Experts of a small language model: 64 experts in each of 6 layers, a sigmoid router.
Below are experts of layer 4 (counted from 0) of a mixture-of-experts language model. Rows are named router (the router's row for the expert), gate (a neuron's input weights, with its number), up (a neuron's input weights, with its number), down (a neuron's output weights, with its number) and show model dimensions 0-223. Each number is 128 + 24 x the weight over its row's rms, rounded and kept within 0 to 255. Numbers have three digits each.
Before each expert's rows: "gets" lists some tokens that make up at least twice as much of what it gets as of all text; "comes before" lists some tokens at least twice as common just after its tokens as in all text. This comes from a sample of Wikipedia text that the model never trained on. Tokens count by the router's weight.

# expert 40
gets: " 0", " 1", " 2", " ", " 4", " 3"
comes before: " |", "th", ";", "–19", " m", " /"
router:105134170063108117105121153116110100130158140111111101126150152143123136114091168133155117135150089157151135097149105126129106135142079157146147114091137129120159155153125166097134136147111137148125148119141168127156137138086101118192120130160123097125160100124120112119116118065126117092128119127169120174098115166117111100118153112094149144171122089127142110137144121116138098154148094131122123134131101165146114125122103143121145164151121096157120138144161147121089129101129119075135148140125164113132138094166137123136076110128118082115140095094091134124155114107184147143078122155120145142152104132142163133133141122178173146116125130163100131110142172167097112155080
gate1:085137134121136081117140128097116105151138156078150175140099123123194106100126183151092095162159146119129150139197118116140152145116141125115137100120109164139139131144138104082124134112112146120116108085126117144087118146129131115100136161154134126095148160129099146104095069128136089103090133094111134096102100130109107137132133115114131122131124111109141111129120136164138125128155110127128140146117133147119142135103114118083137121144155145140143128123161126127120152114121080156123125084135159083093111148131130127145117106107119187156177090130159124109080171043101154100148112124141120111107118158155116093109115140078123124132133177118136126121119086120165125101097
up1:180112144147148165130107093160152135179120117140109099117146162159099102179155103065127121091130113135107132144097128128140120127125150124119145106110138129101132084102128140129136136170145157150120137155149138128159165108104134147159096116131096120129141096134112151115118141105117176141155120140112117151137171114108093104133113131147159122122137098159088096126081110131119129146124125078109102111124064158150124169137144132116100146149131113123157177116071139154148091132125153155130122105139132143121157105115127112092176106126161152082133143157118093085129119185125148147146153115080133124128137139120190167179151131113094108109148112112143131130180126163138143139124
down1:156146108140111161093115171113148161092131154103108101119145137135095131128133101133133115143126144212118103110142073094134104125154094136118092099145131111099155183126084130129109103146163143101173112169144118099162103130120159112131131104136128121158118107121129083135117147149146143130107149114131134131123137139090146110113110164156056108158169106096191137084082140145128138110113126111117154118103162122085130112129107158097117148100165137140063123125144102158112092111154091109113093135150081118100134100122120152115145092139130104098132124101140131138152127147145140115156106114127101136106164162123127120137150104125111102132120155156137121097109152176108105119124
gate2:123117121140135078146094149157122155087138172120126103108124126126138112123134135197183126150112102149153173131142140155113122152132130138135139110099131098107112115122165140136150118161102143123117113073122149090143121135151137145088144172163103143143134116141146152138098114132137139130101135141111133142121107107143132131098146100122141152143111135065110150079122114144201113134162138151132123191199120117108100110134131120134121126092126136142180091129167146156123101165097131087121126103188153092136131129155125137149113141113123120133123121109158152147109092109177134109117170113122112106177144125120177101103109109134097152162147109102116140080105151144101137105150
up2:164132123154093131080150173145145168128102122137142132161115087136130123118110140144133115127125139155158162150123122127096146142136142136119097144116135117159131102156110150137155114131131115080123140057138089115099134089143144143113102178125117168113107159114140165116133090104145162112122161132111112107181099067168118101149125128114128138133131118096169186131127118125115131129112106195129124147170099111105127139103121111112144139131112132146140112168127088131060133065146127071149193112138128162138151125165109150140159133122165116159121088066102165140100097138146125148114102152161111120110149143154142147150134145129119138122127150133147138122139134146145128116130
down2:174120135148148141129118136154150149164100107093125162120130133094135089122115118108099143124120147119145204151142181108132126085128159118119139173089105119137153129127098156104121129102122082079151107057146105116177122169104135150101099150088123110133150139149140104136108131114114101149104120129157132123091135119170113147143123122131144098158126149111170159092134097116107106072139080125105130105119125157130131119118109104069146159085156119102121172141168136115094151102121146132138139134113129118138152117131134166144119161109146111124084119119164107128130144137133145128112148096155071137102171063127133146134120153175116138136165131095137110135147123147145120114122
gate3:106130132130129132091151140137124160107119126127109130145129160112133136108097191140111115066151086141130122173119119109175134144137108177125154138125120130130138129140151139077122157125145131129126143124130143130127160137078156115084116184120129131139156129135152134084165121098132123142095126124111131125120089116139094124137134131104187140193143117124161151094194117103124109131125106129173114095133113088144159112155134146054173121145132103132139097136142151139119141114129122123129160102155144116124090111133158166147123161096117143174121104135096133122127120045145110133142119128134136130141107104141180112131133137142083115112156148145076149162095173121115147105099
up3:117111169175141132112112108139146132127111106152107130132123167152125123112124148095150100170115143159119116123130125157133086144151138143125132148130100135115137131162101111102102158115124147166156090145158160128151141139151124163139071144084097106131177126140127103114140098126136123155146116111133123132136122154125111131166072126094152143134132118180126153161125127147121082095124109114100113119105098136155134128111131151085142155190117106153106147165162142138117155127184174152086117116097150159166107148117104165114113140161132088157119096150124140135137073119154101161106142141142166131134112094178138124133159070150115078078148137126141129114121145164128128095092
down3:119115147135108139147111160113126102135109118099095160115108067160145170218154132141105140113110133108115091156159109132119168148117137103139125121112125060101090151126135133157101123138126136105120143168116156136131135125148116103162117118110161155129102128135117092132115143088134147110099105162149153111149110155146140137142123127106091136079141103109116124166138107149133122119141140171104139112094115102044105151141082071138069145145146132132077160115108135114102105132150113121135138142158120119134106100132100092126154132141146089116158150150164172157148103148132112122121137131107121105094088124142129130122110133098122157127088067139155141125138127130149160096142
gate4:141141151110168126116145183111084113096138146133115112169117130100125135149088114145170118128132131146133133141149073142148142141112106123157132108141136137146137157132145146178136089146122124100122099113133128099118157159134111116127114135114140129182118130120099117126098129146166113124166112154100157141132109162126130101071156137151135150153156104120143124124168117114172152156170115114141079127147177117155092103125109180155165113115108069120126134099139111113108083101161122112137170100090088133156134127136167172148137137116118104114120126104104167096122121112127122155064086146110122130184141114113166137139143162142126160108121112108103133081135080130126078117132
up4:153129142090138127114133167142138085142110168091142134172121129113134157152170073104132150136139138112112123136128160113141146122129074109116134102146175127150135175143119129152122110164105134076140097110133132129101116128132129111141127138156101101170082162079122127115126140144124091120116124132137134132136102153117166158102150143147105144098114174147144117153142151104169146150183122131113088092118137117122085084111098172117144138120183117119137112074145142142129093108139125106135127139092107112182154114121120120115116127094141184107091125157126124143105110121138064093106099102142127143129137119103093187101113129149136145085128148114144126074114083123116104139123
down4:139087135104082137107153128163152136118151114073118128093101104120129097136148091126163138139179161133144128096078149140166106166124132084172078170130144148147119104111116129129100148129129088119106151156146139176164109137128114152098102131126109136126140149149104094173086092122146159150088117136138131127108149111144162139135132149103142119108141156129135128160102146092141125069137067159135132134132122132125142136164095141109141158120126122139105173140193133105073091151148149108148149119125151083104140101077159160112106099122112119123138129159120139133066101135114134128144125105123156151140119136109119124126133126180126149114101114127156132134116129166124085141101
gate5:124132127140138134160165137121118123132149109138136130136148133123125116140102119132174175122125126139126120116155132115109157115141084171115129119156102170123173161163136124147145074113137101136130127107120107101090126113071117158169171148168155149097168130098138123126109097041099109117172090148152144133111111145161092142112120107112185094127129146137152122135114104090123126118129166136147079098114152156121114149171095143085154174111071124124138131130154126155129154095129136108117127147110153114135124138107105109110115111110134179148143079108139159102140137095156114159111152139127140100176115179142118109156125121102135097122137142165097129109105093161139116115113
up5:107124128137163142145135128115114119134175134096148163115110131148150116147148090162097160070170144103145136152162118164167129157144146110128147143120097085130114172119147147117128145130113109097115137138127117119124144161163125149053102123132144143137139097154152148118136150181159123149125126116127117138119166117131162128117143136142138112142161126057127099085186109163156141151131129106151136177125107100140088103140124115129128110074177137086165122096137127128087090128110120057138133082101116114128164135139167173109158126086131121128131118126161139118117151111091114106102125130110110134162157139109109185142126147130135144143108116109123110091150153128113096132117
down5:095143137122135135128110125124091102120172116135134139131099145146157109113106117140112138163075125129125134137104132120121144123101091130087138123118134172132176113130137106087182133136163136131134126131133107096102163135068111123151145108159145121089142136133126127140120126140089086109159086168113143150120130111147136112109160081137122111113077164151123105096092104081094135092157148161173110113094171184142128146125110124115097168110146135168148103098143106097118190088134132111128146125121154129120125152088136140130099136071115115127125113141137132096135159087192094116139120084160145156159133116153121126116112103096106129103100120160122092118162100153104122131126
gate6:140183101113135142138137155131133115178100131117103151156126115129161127123131119101141104129062138159118141132126136144110128116120144152083104086134133171104140131176125111109157142140114095139126094122153125130158098135114155136181111126149104115147114142124115101086090132123154132144118089151127105137151107146136132141140119123108122154112137085141079089141122122103112119127121085131100111118102106105101109130073128193140099194175109116097142141138110131103114146142143145168132104149137126118088162119142108157117109111133159081109135098122116129080094118144152076137143101126134125118103173163121155162098137163111131139120132183133159148128162110206112125139160
up6:093105119145118134114170082124117141137143117121145145127137133124110131123114138153153120119160112096128095111134099110136154135163104116150139175133118115142141156111101144134088110147138149165119149138103131153096177133119138103094137110129167119099128103168147136137155148118092125121178160111136121105116139113153112112127123142118151085111095168120169145138122117115130136101135192123158146133139154165156128157178164093097131080117148140184096118092153141147139143105119120124141141098126133138163119113117148102111120116103128161129077125127162118176183101142117165094100131108121152146113078097157137085178120129174132119141144105153104138117114142051184127127094
down6:104164091155096136100148122164157103137139142089131120150132142134160150083126121153057123124147116082142149152159127144128108112114153160108100159151144114117141139152138139130140127143146133130156130076126130123126126102085149133139129108149106153201171083161102145105142127145144091088123112114174097147080106160106118126142088129142134143112119153114124092109109095148129117108155139100152119079135122153113103080137112169143118118118074124078122115121140127150155154164077157149136115149154157116160109147154171129146113100127103144150097128124137104096103117114129144091115113107105186127143119132117157100118107096156123182147154126124119158140137117167103137124120

# expert 63
gets: " ", " 2", " 0", " 4", " 3", " 1"
comes before: " |", ";", "|", "th", ")", " m"
router:117129135121150097100120166147117108137134150144127094127148130157141164123102139110146144125125123147140130110133082100160105106140078150167158105102145136129147139138124152114151155152114161143099173122144140139132118151095121124173131121168112074116155086140136097110110125060116122077109133160171106135113096135110106146099117157101124141157121099126136139134169142109154111152150146120135128159126103177144111123094147114121125128175134128146138109121168142128102137111117164099119108146113166138152163105175153125131073105112139094089142113107110144133151115110165173153077109165131141160168076109158142136139149123194152153132136170129105095125134171169102125128124
gate1:096148168135133105144132165137153151155097176159131155105157136133175165097103133124180152117152142146137154107127098126144134134119132115117096104088124138143146115158102139131143182139175148119098136138133117142129138125147161160140136159133120143118120091117140157122154113120160194134126151168159107082158135131127100133127119115100116169137123120131172146146076123115174073089134138146172098165092130124125125106147094137164148112119125167145144134105149138143106146114144145117132104158164127135149124092097165156216168118111150112146131114130165148109100164137113185169144132166151116135156138133113125103121116118097129115151156152124144118131100138116112159112142
up1:109129175094112067141106146130109131120103138179118149135154129077116149145147118141156134127204124114083133156148148128082135161115134128141129143135137132136138164155176137165121093120130145160141125151163160148160139131159144092146211142120123120162097142126172127125120128109154159131114098167128124148119112135167152135116137154108120152193119131143110133129122125091134117143141159111156165128136147141111111097102122143133118079104152156122156119134108167141146107129129175114146122168120099113100094167133122147138145120149131112141107138145139146128169130141157108154146155120103108089119164101110127121131091169111072104138121110108116063138121140149108176106117
down1:071127141124152140124143143140117143127123135132135084061109116104123091143153120124146120096114163157117094167123114121086141116109156148131150158096150097126162150113144134110154130115090149103119131085136103138128082148121157151131097122090123116152148151102128155149128133127190160152102133105108123140171167107166156126141124146096138119150171127136118161070176113160162121106110135130109111084147127091151105076116102120068125136135140101122126170123138107146085113167149127155114110132150140124108142135121152157123116096120174147078146142103107113117120120080120116131143115124136145091141125158116087097163154123173131128123091113119095083106108098158160130144142
gate2:123118122150154125109163163187113102101129079149131122131119106130166124169106134089125080087141106119115151171116065124165134148147130135113124135116117103111111107091161143152151126153131120112133178102095146143160115155111099135091115174121083098141173105106132134139122161112139100099104101158112133141141095130152140140124148175168113148148118144098137178055150118138144135156139075111186148108159130106139127110147119129088150163149108152132126148127128131095094125097098135106096105105092105144150158114129124126125129099076119098166135113131112128130108134096116138097115099123131103135155083096119139097111096132140154085105137120150125146152132137133155142140110
up2:106171134118134111107119059130128134128130134116145131136125140125148127125151136127132165104125122159151160108118154103121132139125122117159136129129176101164144143151081152121130137135156110202099106112160143124175138123155130130135145081122112148177161138113151169076110132142136171103067167139135112122139082097111120133158090138135132106118093137132133120115102113093122111113103122108095097142105130158096136118147102139124130143166172142126142182134095135064140128153130077157124140109152087108103150102117147162117173137134115086110143163123127167093113148149116104095088125135183144171138186157141132160156133143115097131135122121118129137120132138092145116112140
down2:102155146095125121155150092124146123149119110131131125133156167059112150156117130110097162107117124120156152138108116106140119158124110083176101099161135124157110134104156096134088128131084127160136107167117120115169161134130105125159133126161095145133147106112177137131119108171205115139118141153145101147115124174107077136109134157156087149168121112127132139136118142094151100175129098116105134125121123109100131193104121169140172101162159137124097152115137088080181100125159163129116141094116137132159146134106120124116114103137130093116134124120118116152164112143124131093133149141147118108132131120142115151101165098183095153131119098134099151148159136124119116154106
gate3:139149136122129122108098113176127128104150101158131134139125132186183164127152145098104119167130131092157153169136113145085125094107154077089105120126116176145135093106104104126144174150151154133108145131180126107172152151124084164132104079081106128129156104123092133119152150123140172124117139165116103107124161100153128103166085133110122120072122142127117120093146140108149112145127188102167132132129180098105174112085132114154112160153119131128169135115143129167113145129123122094136132124158160123119137106115157135174140106147115103118134140144139158099107107140121162142159116158134129133159118103119149109125152155170171116135112118126108139138112112147166105131111
up3:087131137165160158140151095106125151157144153138086113125146114101109146112101127138130139091120154142116101117154113142136132172119145172128148151129183098109149120122150202126136144138121089190141110117079135125105136118086144107136150167154166103152177168169110116097120116140105102110147106134125129144074119162114130136119124141172135128114118121108119102132059108168125131122125119138133149178156138171151084118149134152108146133139157119111098156126105127087143091111150128135120105131109079095128118083086123146109134155134112119176122138153104156145148129123112132079111126125110132122106140127139119113167145111085091156135119116166119112093120076125118135098104
down3:135158107126080173138126174187145136124114191143114153111147147092143129113080146139118166114121136106166142154128128135118113114147154069161142150131096137147109148107063116103086133088092125157098106144131118118163166124123107111089129094118105139153096117171096123141138136170109129095108159131100132141132126091090060093121115136143117105134130118140122129154146143126132108146132157146144137089129126118162093141139112140111134099095104142105085129139140131134161100129153125125159112183129135117154108113155165111075149107102118125132126136117109136122088097134142116131112146102153126107102159122164144147139133067136115096097124108160157094099151160100125150155148
gate4:107168136118139128123129094122173117144078116143121130164118073134124136126123165105129133098118160158129152107124119149158101097110105160162123110120170146139162113128115113112127082145123116195146126145155142148108110096093119154111183107123109134161121105184124129154138135091113134129104157144105053126151111152096131152099112130130152167118109097164140157137101133125164122145157119141114094178134123077146147131099158143118151152141120126115113140141121167125111151069116162120127141156070133124143096113126158140116121131128129136135097092110143152143143164102153132194136139120130082117141135137138149079100143174134104120127114131130141079139138126146182155146127
up4:129145072123171120143133117131154159124151126124113124100152121108109126159148159108186143107149092140097168152167158158151135094108147111124134117156155141142157117152160117125157142124095105122130103111152118084091121193093128173123149140137151158150131145057098133129117112156137146127131139100146162158155137115155134139133154111140155136126120107147111111118147128114138108123105142132110122074132121068160168132180125127134145172132099129136102157126158092137106116131138174157113105146156155111106114108115112143111103140164171091086148128113089197117128114114133150174096143164126150110135140153121194133121162132113116146124137116141137115130125099123091094133146
down4:123104148087103152094154127124090193147122144136131153141101142108097172129183092176131100146119124126109118094153139132118147165187118136116153114107121146136112148135121163160081090169112138114157133126120106168094131131113117078133129105125079158103108120185120173118108117142169153132152121116118111167128138118099137104147118159111134142142168151132119138099123144117134120118164135135155096139115052130083116121119125139150109103107077135098129096108076123146127129151108131121088141131123079143120150106155165120160148128167108154118179104165144132164134102119104140111111148124140119134122113133129130118125158125128134146127119154148125098143117145128138196079114
gate5:150153110129097106100108162151138130091139133135138127122084131119141110164115120105086123115157077178164155131110150098139108129130137099129147161076128141120084107125132099126118115135111101129104109161120117140132104148148127138150109133069105181108111107158132131153131139107210120109135109162111133125127145123102136164104101151147078134106119122114128184149149121161140146113119131132136129093114131168122116098125141107114125096145096143107177131137160125121117129126104166090126080165139133139128147157140113123119103116122172108093142118130156086090145137181112183128123157127143103181128098112101130113144136104129159146145093112119105143183183150083120119137162
up5:109126152139103102073073151187127112154171138122170126097143180120129086155151102143101176133155089149149132163133155106107107128123132120082136146138108130120115128139155136146139107085118154100116127102091144115121090144146121111134122127149118155111108149150111129147098118124099097132134092134131145143108164109154127113093136170120117134149108082076128160171143139166133166088153111134126138109118142157114127139090126084154115104109123109112114163111127171123133116158114110115153126170187113145109107146145146109059104121128112088104093139152165091176129128175130157125148157144138164154117162109111122117160143117150108141137085142119129122146118143103111148132150
down5:176118170069145114103127161151172088154141123192098144116178100119115121155115160126157094156100122173112129141110131151157123101112118094119136134121094115140120111128132115144132115115120137118141122125149167094130127119125116122127108098120158102107110129142122085168108112140143138157136137119102155141127116119158160130136109114070122119118123122130124172177158133139114111103107134123100139113148096158147115123153118135075130105103124152101135147090128133142115086085124171077154143103172131127093135143096143144075093148079121112115138116142131157172144129119122101190100133124125135157117159149140084161156122108143133111119077154115113126168120146187132155092119
gate6:113155088166151124114165154159135116101096131165130149130117150162158143119151140135111159149149112151149128115150120130131142136115144116103133136117118164078117142122130135139142162101094131131104117082156112124116136160104092126137157157134133138084111106123139118129130106089072144072104116102095145126131071095146140152128137120111151134129138140094112121107168143124137121131125172137139142106127118180115121129128129155087128109147133132148114160085125144124072117086114144143099117088110108132127158130156096103140094138093129118102156113152135103114145184051161148146094125166082152164146097145139110130109146149141170121173148212118120109095155138120136131126156
up6:163158129117130131143100087100129136110121162093112125144136126123122084143136109147088082112089159119165124138098103113181137124124123128139097138140170138133100098152130086086106147144155139112058137159082143106119151086163122126128083107121146115149109091155066130117135145115127134169155187155174115131075135117122125102112098156114140140139124103140137090161122143140104112108077119114162125121119145144153144103127125103152094106112119176121142125149141101111115133095134123131118153174155135111079097140151162138142147147109134201129133122133149108109126103157155123167159145156125132116143179159116152121118171128105145092114109105143144139113129131124143105132109
down6:084155160115131117108135131123120133105104119185117124104124172063153136119126107163117098155086183096140097136128118123089131125138128150140143117154124084115144154121131108112103142147144131125127138146181112168115127096128130109128186100121111086155144140104142114109160147086129123153150147144124101149134132207082097128118111112121144157157108126143169134129142133154118116162168087119124131097117121135101168095111139112128124091115091149147143090132140098122118121125124112098129135091161138106118124168140092129182117152117176122114111114124167148126189116170134155135137137084126120127114116078103140092117131118126119136162133133148179164099160121099137149143157

# expert 21
gets: " |", "|", " 0", " 1", " League", " /"
comes before: " |", " 0", " 1", " 2", " 3", " /"
router:088132188065126073114118155145107099128168152128118118138122149130109143122090163141106111127163066152161142138134107135137088100117085141142161127103117103120164147137165207097150138145142131146121149135111166152139131105122134125141110149170129084114135084150136127106134111078159102086135112119159135160096126159132120119123130149125165143167112088121139112119172112112144134182154098115123117165144092148138121133118144129100126157116116104127142128154136161106104112126123152079114137136141126135134112082193165125120102128134103077139138136084086104147138138125144117157088123122141134114181120096138151144121148123146136136138121115153099147111119169127124109141105
gate1:107118136115123110140157103142161133123074191142088145165081150140135181131103136145147119098117115142143145138143140113136116119155127112161133142125157128105173140147156151101109095122100114127144128107065126174135093131132115122114162144124124138109108106137139119102111108100116076115154126129126102139154101133109110099147100175134068128138123181136139141149173126145115179139169083156129165108132129137104091099129094125113126121165157126130104141128136154151108118140111134168122149143105120123124115115156091136084136104088135176098144137128166156097166104121139170094111118121118154114130143108137100160088102138135091153077160118129126138196167140142131115119125
up1:134147102094128147140134161132122127137124090135153141104176119112125096088183139126112142134118113102095106111143151142123163163135104127131129107179114124130086149107088092147155150114127087139140118181100128108118177096139106135147121103142139127165113138179125147114095101121150173130093134156141134077121113146104161123090163126126139134086129097130124128120096154116120093078117174068147082161099134100126125127111140112116101158083137120118135136127091144151148112111096128109162110115136150109114177105107139097149156180139108109139125138183095087177118125122147119158142143132105088123117149149157113117170145140108127135179146142161130093110114129141147120111111
down1:101140104095128068104147158126142126142078169128136115136130142117135109093136145104109157110111134147103083120125100171118124149130135103123148113129146150109101123139140134154101123156108130191174145112153139153162126129106145176126143128132117108185136134108087144139122136103140103099170097132154093123099108185109107162121134135141130104138122127135147148121112151130114059125114122126093094154133106131132075167099129136124146077123144147135161127142138100099137117129108140110142097104136107124104121135131098147155141118086103081133105163158134099125172089125150130079187149091109148121136121129131110120101139102129113142090100102100121089156184123133128067165134
gate2:133127172100144088136094117132170140156138131111126117079133150119093110154156145136137100125152082168140108107080109112129148143118084112136124122105101144107123123146137141097104124139144153141102121128104135147080138145142121128112143139127154156160131132102115107141122133106128091114095103144166145131120136147154150143099082153124192142162128145105160143112171122121142128149136125149164099092105166137135097121186147174117110137120125133125126094077180154130086083138134080111138120121176105155117157102141117157150130179089117122115166086121083082109103149108179104140128131131143118132117135108121128139164148123139132153127132103084111128143147149187135088128166
up2:114087139111118105132103092148156157109140155129142079111124115116168159107110130137125115121156143131167170131132131124145079111145140141167124150117122127085137082153140153137133144161136109139109132155153113106117136116149124134100131158128102138130136117163138141153101110147138103124140088123132126084134132102136124154132129129161163166136146095085133162101173115076115136148124164172128148144107076127135112111127145148115127142123131157095136080134112180161089155175128135059138079133147117144108145149146113136142129082095125076097151140072108130090173122139087126136108091157131118161121179113115108168125146122107148134119075139160140140108141158149102092136140
down2:123139160173145094090158128138152132089145121083076109148158083114074134154126147135140102122083166121109138127130183112071152124127106095134118140106119143173131070095130119119124121152158078157148116136119141118126121133119153105120149136122122109155112082111116115121119150096094088142160126139103147098115152103142130157122095127102160148095131154096125139099103137139123119119112173124153109085102122157126100111109111176150143131096129087100101128110160147081120149119133163116109151132124106129147128079095137125135133162125133147121166140143118100093125120159064095117108112106151086130136136142180146156084136144132118134129121114117094127122097120157131134075150
gate3:152132117127098108148142091133137134139119155144065097101108132156095150083103121134133088100151121153119108096134109126147121108125160139134141114104115134108150144154156122176174124128100111099125122153111156098114137110133160142142138138143155149051107139133134116162132132133132137138135133173092083181080108142131122124113156143116085126149099119069102133140121170158122135149126111096148111172157154151128133075131155156139108128129165155152168147146116180122139124130138134101129133174128098184137133138142104115115141152158145085059151134144130140145107131133182176149132153147131140151092134141110123121130163170157167118126146130137095154149148116112103145155121
up3:121125119089146135151154134129093137090082129146137145157093161083144151096084123122138105120141089149140150153079106138158155174130132118093111213144122093134110107155132159117118127111150130128129166173121129146118151125141131082154148147183164137133110096126167162130139120143182120112133144168118131151152116133134145119129128136102098168102137155121120127125152124132134132101093148102136093142142148122131152119136129146123155107163126168148126128143125164134103120171139177129169096127123072136089091090111112145081125120113166112092125125129166140158127137145168133103145155185142090118127114106113095091135158116108170131121118101122095132147113133148136122176133
down3:099129161092157132118166099082135103147090127114154191104150147098165129112099170147144143106097139144118096122130177151140141156130101128104128107134132089162146151116172135106125078128167148126159139117121111122094127105141122104161062123134114120157115146086174130186159136116145106082160108096122137145133108105132115156131136151128121144150119122103185166134127115142136138119101141146130137124127108168132127100102153090146109097110132096111134100098128140149077155145138101148140115125134102126113071184084099146099101115095125137117120132116082129165151131116120179106128157129156131122126148112127104103122119108106159104136120134098119125132082138122119083109102
gate4:084117132112148094159120111172155101136117177101097177181106101158147135155117160166145154121146085183114086168134111172138139129117153132143143138109173111107120138117165125114136143170093115136124123129103083156113103114130103184119110119134129112148158112112114122166135137140141141101141101134121147111117129153110148144100134131103159150096138140159130107090171122131115127137180137128101122107131117128106090132161129144088149122124144156158160142137128120101115170115102197139184121139118153127119122098135120117181156173123087104148096117115128139117139124105182130171134131081117104125103121122141153162106122148112136131113159175147117087149126129146104094131148
up4:099097142101177087143159118142093116159151103122135164163105122114107159161106158161116099062128061162134113133117128204159151159138082109139140113064130094154103156142137116130131104102164093101128145103106116151122078073133116123097137141119137119138130133107159131123144148131150102135124133106137119125140101122141156156142105114117123180125143147163153147090119150131111118144158122122098142161167096102146130131164134169099153120113145150145131102173102148135110181125136154117165159103141133139116100148140114145153160157096057107135113136143145099143116148108142112140145120124163108123128123132149114161104107125119104095140123135128138137108126142151102157136158
down4:164133129113100146130127134099137134095128150130140117133137080082172102170135130081145133120147112127115149098099126099096150149120142126129094089141140085125125121132112127110133156088092103120094141143141146143087117145134139159111156126122146129163143107145074135156139116153093137138107168181103116093122091150125164142105135139096120143083151178101165104102091124136153136102143161125117137081128139103122169142103100110121128123127112117165114163107129105166128137115156113128158113150112120154149105148099124122120160071103194171157124154105140144127127075144125169117106088170136147146130110144166126139147124105124154155108143140103192128144178104097118110128120
gate5:093129146135086098137137160122075108106152152109131147161098157131110154093090128148122104150143136150158099134115155149079110143147101161137127122087102120111107131144129180142177118144129130113145172129112161180162080084139114121168166141145109109091110160085151131095162113101117136088135134121126125131157115138137147124090137160137118136154120140132128147137130111100116155121150098137124096196116106162114132109139131124146081131122117084148157143172107132118126185147130114114167131103141103155113117102156149139145116127105136091108122138123144063130149116136164113135091144104128132163159118137115164098162133138113134133195148174132120107099121154147159120117118
up5:149100141082110147166148135103081085152119079137136156168154107121109127160121142135088132136119074122170101095133169166097106089127149091124143079118116112117142140137130143136129153131139137102098101127139158113144111115122103126118133136124151154085078109070139100101120127140146107132158139116155133158127174134142125161119146137103139135117109157117118148133119128142099123148162102168116133142107111150106150148120117120173072173093100139126122146162120130121122147182135086116130121146054149124142094126169143139125078171155130118105145115094159096117113144117105074129146176120129127163130140118129134115126174124139145118124117141114177169079130135122112134117120
down5:170163101101082167112120109167120154124113090085099152170143115123125153118140134122146086138110149127122069157135155125120152117147156142127114103099121098057130106111150115180089091122173151085132121209124115136156124101114121141136151132094095133071129123108158156119113114125110153099090121118157138181115157123156133168114105114152127145116151128123141119143126136120125142156177130121123153148151135112111113113142083132139089115097128155108122147146108137092139106122141095136101124144125121118130132100151093119158129139103130111100110146120093139092116111080088117125148153151136098136116114126101102095068133152140161143152170136150124113139136165130169100122131
gate6:135109140105149148120138143131134122136134097124117166129112143086153127109106159139108140050130138127109133111125142158138137151174077128175136147104168156131133086103137110081130112164106091138145120146149159198124098154132151119132152139129144123155119140152169103108169102096147103116117100117127142162154097116127098113106118156135127167138116136111173139146127151139110092143136086161095145126114110128117128131072166120130179166120133128093139129145118144107114150181149172114062140083123116188123106106162104156139165112111082136161133140117125124078169119109164129124132145103149118132151123134117152141127119103140122120117119142134080169115148119142095155122139
up6:139122119149120110132100092105162114141149131166099151119125104121104183140115142109135155088086122100119141136071129151115149112111125133110108138167148092136140115124158148182165099165156086129156154137168164131104121112145144097136121143087190125171141081117124116095110178156106107112164120132120140147131119121147159124108138147084116137140141149124136137140174138115147147192102149143120133145133145118121088112083141108100111165089133101101149113127164112121100157153185151105118118143160133145124087146138133112129091102156122160122146124104143112120147116116136090137115128152107137087125153090091081152092137120111154154082100165121109166110118140142143144121131
down6:120141115128108140126126134158081155155157132131116149102109120078182104101077143141140109113117155172110086131126143111118145101154108136145147159107147154148110107119116104150130135170152112137123141138106076104129100124151144108132136080090111163152095163140122105166118115121121166136121094132099109117132130133137115147106131131179122135103107141124127181167109134135113079083114114118140149119108127156125104091135147147177135128084161116134102109079131133122158141152146155088149136117149115189126116127161127121104138155192108075144142125151122116071144095110109160159128109081134120073117078130127143113135107129172123114137159111143110130127133141127107135075151